{"n_layer": 9, "d_model": 384, "n_experts": 24, "experts_per_token": 2, "d_expert": 112, "d_shared_expert": 0, "activation": "swiglu", "moe_layers": [0, 1, 2, 3, 4, 5, 6, 7, 8], "n_empty_slots": 12, "router_score": "softmax", "normalize_top_k": false, "routed_scale": 1.0, "balance_loss": 0.00164, "balance_bias": true, "router_z_loss": 0.001, "init_std_router": 0.00604, "lr_router": 0.000416, "n_head": 3, "n_kv_head": 3, "head_dim": 64, "vocab_size": 33841, "norm": "rmsnorm", "norm_place": "pre", "norm_eps": 1e-05, "positions": "rope", "rope_base": 10000.0, "rope_fraction": 1.0, "qk_norm": false, "attn_scale": 0.125, "tie_embeddings": false, "parallel_block": false, "init": "trunc", "init_std_qkv": 0.0206, "init_std_o": 0.0, "init_std_up": 0.0206, "init_std_down": 0.0, "optimizer": "adam_variant", "lr": 0.000511, "beta1": 0.9, "weight_decay": 0.48, "lr_head": 0.00622, "grad_clip": 1.0, "warmup_steps": 438, "schedule": "cos", "final_lr_fraction": 0.03, "batch_tokens": [32768, 65536, 98304], "seq_len": 1024, "doc_mask": true, "train_tokens": 283300000, "steps": 4785, "dataset": "wikipedia_en"}
Below are experts of layer 3 (counted from 0) of a mixture-of-experts language model. Rows are named router (the router's row for the expert) and show model dimensions 128-255. Each number is 200 + 30 x the weight over its row's rms, rounded and kept within 0 to 999.
After each expert's rows: "comes after" lists some tokens at least twice as common just before its tokens as in all text; "mostly gets" lists some tokens that are sent to it at least half of the time. This comes from a sample of Wikipedia text that the model never trained on. Tokens count by the router's weight.

# expert 12
router,159,233,209,151,248,223,224,180,185,145,152,196,183,213,184,167,163,201,183,164,177,163,229,161,237,217,188,190,195,206,231,155,225,266,139,169,167,242,237,248,184,221,261,145,166,189,166,210,239,226,201,225,190,174,192,188,273,214,245,209,240,168,167,219,211,186,205,172,231,240,224,174,156,194,150,251,178,196,243,200,261,170,230,186,222,196,235,210,221,181,203,163,215,228,203,178,227,201,201,226,223,261,198,224,239,247,179,145,221,170,174,206,159,185,163,171,200,195,184,182,174,167,156,151,162,262,189,166
comes after: "-", "|", ".\n\n", ".", "\n\n", "\n"
mostly gets: " Species", "   ", " Website", "In", "On", " Binomial"

# expert 11
router,181,246,247,184,223,238,199,166,156,169,173,202,201,229,220,152,171,192,222,155,154,147,250,166,229,228,188,180,153,230,234,174,234,223,189,172,182,259,218,220,169,229,217,211,186,179,160,172,213,224,192,213,139,175,223,157,214,216,221,248,244,164,168,211,245,181,207,138,233,205,217,183,155,184,142,261,173,213,233,189,237,155,234,193,217,161,187,230,197,201,257,174,226,231,135,166,226,151,209,234,203,197,207,212,228,222,252,178,220,182,169,236,195,200,178,164,188,218,148,185,136,164,178,156,168,242,178,144
comes after: " |", ",", ";", ":", " –", " and"
mostly gets: "°W", " Motorsports", " JPL", " Synonyms", " Animalia", " Turnout"

# expert 22
router,170,189,224,175,281,178,218,154,167,166,194,257,163,232,190,185,141,193,177,226,189,152,220,165,234,208,198,197,188,191,214,178,212,215,180,170,165,241,195,257,178,219,203,164,193,216,176,193,241,235,220,223,184,184,191,126,218,220,209,281,238,228,171,233,221,159,182,142,234,211,238,145,151,129,158,209,174,240,203,202,210,176,228,227,232,193,222,212,230,163,247,137,211,173,195,143,236,181,238,243,179,215,240,195,225,242,192,181,209,171,189,198,189,169,220,176,244,254,202,160,177,199,193,185,158,203,208,159
comes after: " was", " is", " be", " to", " are", " were"
mostly gets: " up", " Coordinates", " about", " Following", " below", " down"

# expert 20
router,186,192,220,133,246,225,231,182,184,177,138,221,175,213,197,161,176,232,164,167,187,203,228,171,234,211,177,138,152,229,230,189,199,245,181,188,157,260,227,239,188,238,246,177,159,177,198,216,245,209,229,221,201,153,234,186,255,237,258,191,268,166,172,218,243,212,238,190,240,213,200,217,167,157,166,216,197,201,188,197,209,140,238,185,222,179,223,245,195,195,217,167,190,221,190,165,223,204,225,234,225,245,193,215,239,258,200,185,229,171,197,222,153,157,216,202,206,228,201,170,164,178,156,202,200,209,161,130
comes after: " (", ".", " that", ",", " which", " \""
mostly gets: " these", " However", " those", " These", " that", " where"

# expert 0
router,176,217,222,197,275,212,201,148,197,201,163,231,197,200,155,179,138,250,226,182,168,184,238,185,217,211,202,183,173,195,218,212,220,231,186,167,204,215,234,247,124,201,224,180,197,234,169,210,242,207,175,218,130,180,204,164,223,211,192,257,248,164,160,260,195,211,227,175,257,217,230,218,166,168,206,232,186,232,223,204,273,177,207,222,206,218,221,207,205,177,225,183,218,244,180,156,226,183,199,222,184,186,223,225,212,238,212,175,226,168,209,221,148,205,217,152,227,282,179,190,184,171,196,201,182,225,191,172
comes after: " to", " he", " and", " who", " He", " also"
mostly gets: " wrote", " went", " took", " find", " playing", " get"

# expert 21
router,177,214,206,152,225,236,177,199,179,164,167,251,197,255,199,182,157,212,210,148,187,173,259,144,198,209,160,146,194,248,219,175,195,193,159,183,139,246,213,207,182,261,188,174,161,167,182,212,223,195,197,228,191,154,221,218,228,257,216,204,237,183,183,211,244,161,229,172,236,196,222,178,188,175,152,219,173,206,194,191,214,154,198,165,246,171,214,204,217,211,216,191,197,211,195,158,230,187,213,236,218,207,217,252,223,221,219,149,242,190,196,232,183,151,218,179,210,242,176,191,163,181,164,182,196,208,161,184
comes after: ",", " in", " is", " which", " was", " has"
mostly gets: " been", " but", " more", " well", " than", " also"

# expert 17
router,171,239,230,195,198,201,205,178,186,155,163,234,187,237,201,124,171,171,199,195,170,186,221,176,256,202,206,199,186,221,235,172,233,201,165,190,185,256,235,217,174,240,214,209,185,183,148,217,197,218,188,232,177,140,198,142,179,228,213,226,232,182,172,206,221,210,194,162,199,183,208,200,126,236,197,216,170,197,230,185,236,202,208,176,195,163,220,225,241,192,238,175,227,248,178,173,208,189,228,268,176,226,201,223,165,224,246,191,236,178,179,217,177,202,184,172,201,211,95,166,123,151,194,188,175,237,196,154
comes after: " |", ":", "-", " (", ";", "|"
mostly gets: " Clade", " MPC", "DST", " KAZ", "Gls", "ц"

# expert 13
router,186,256,209,215,211,259,206,202,219,155,158,195,176,210,205,160,179,212,223,175,182,203,231,157,232,225,176,167,176,232,237,199,227,239,150,170,165,254,253,215,189,225,225,192,186,212,160,209,225,229,215,217,148,178,222,201,244,233,177,238,208,163,188,183,239,193,244,220,215,218,228,197,158,196,178,248,192,157,239,168,250,114,204,216,236,155,209,238,200,178,190,145,212,226,203,182,211,177,200,248,239,210,236,212,218,205,173,186,200,157,171,245,188,188,175,174,185,221,205,189,187,179,140,144,159,248,166,157
comes after: " of", " the", " New", " in", " and", " St"
mostly gets: " Edward", " James", " Joseph", " York", " Charles", " William"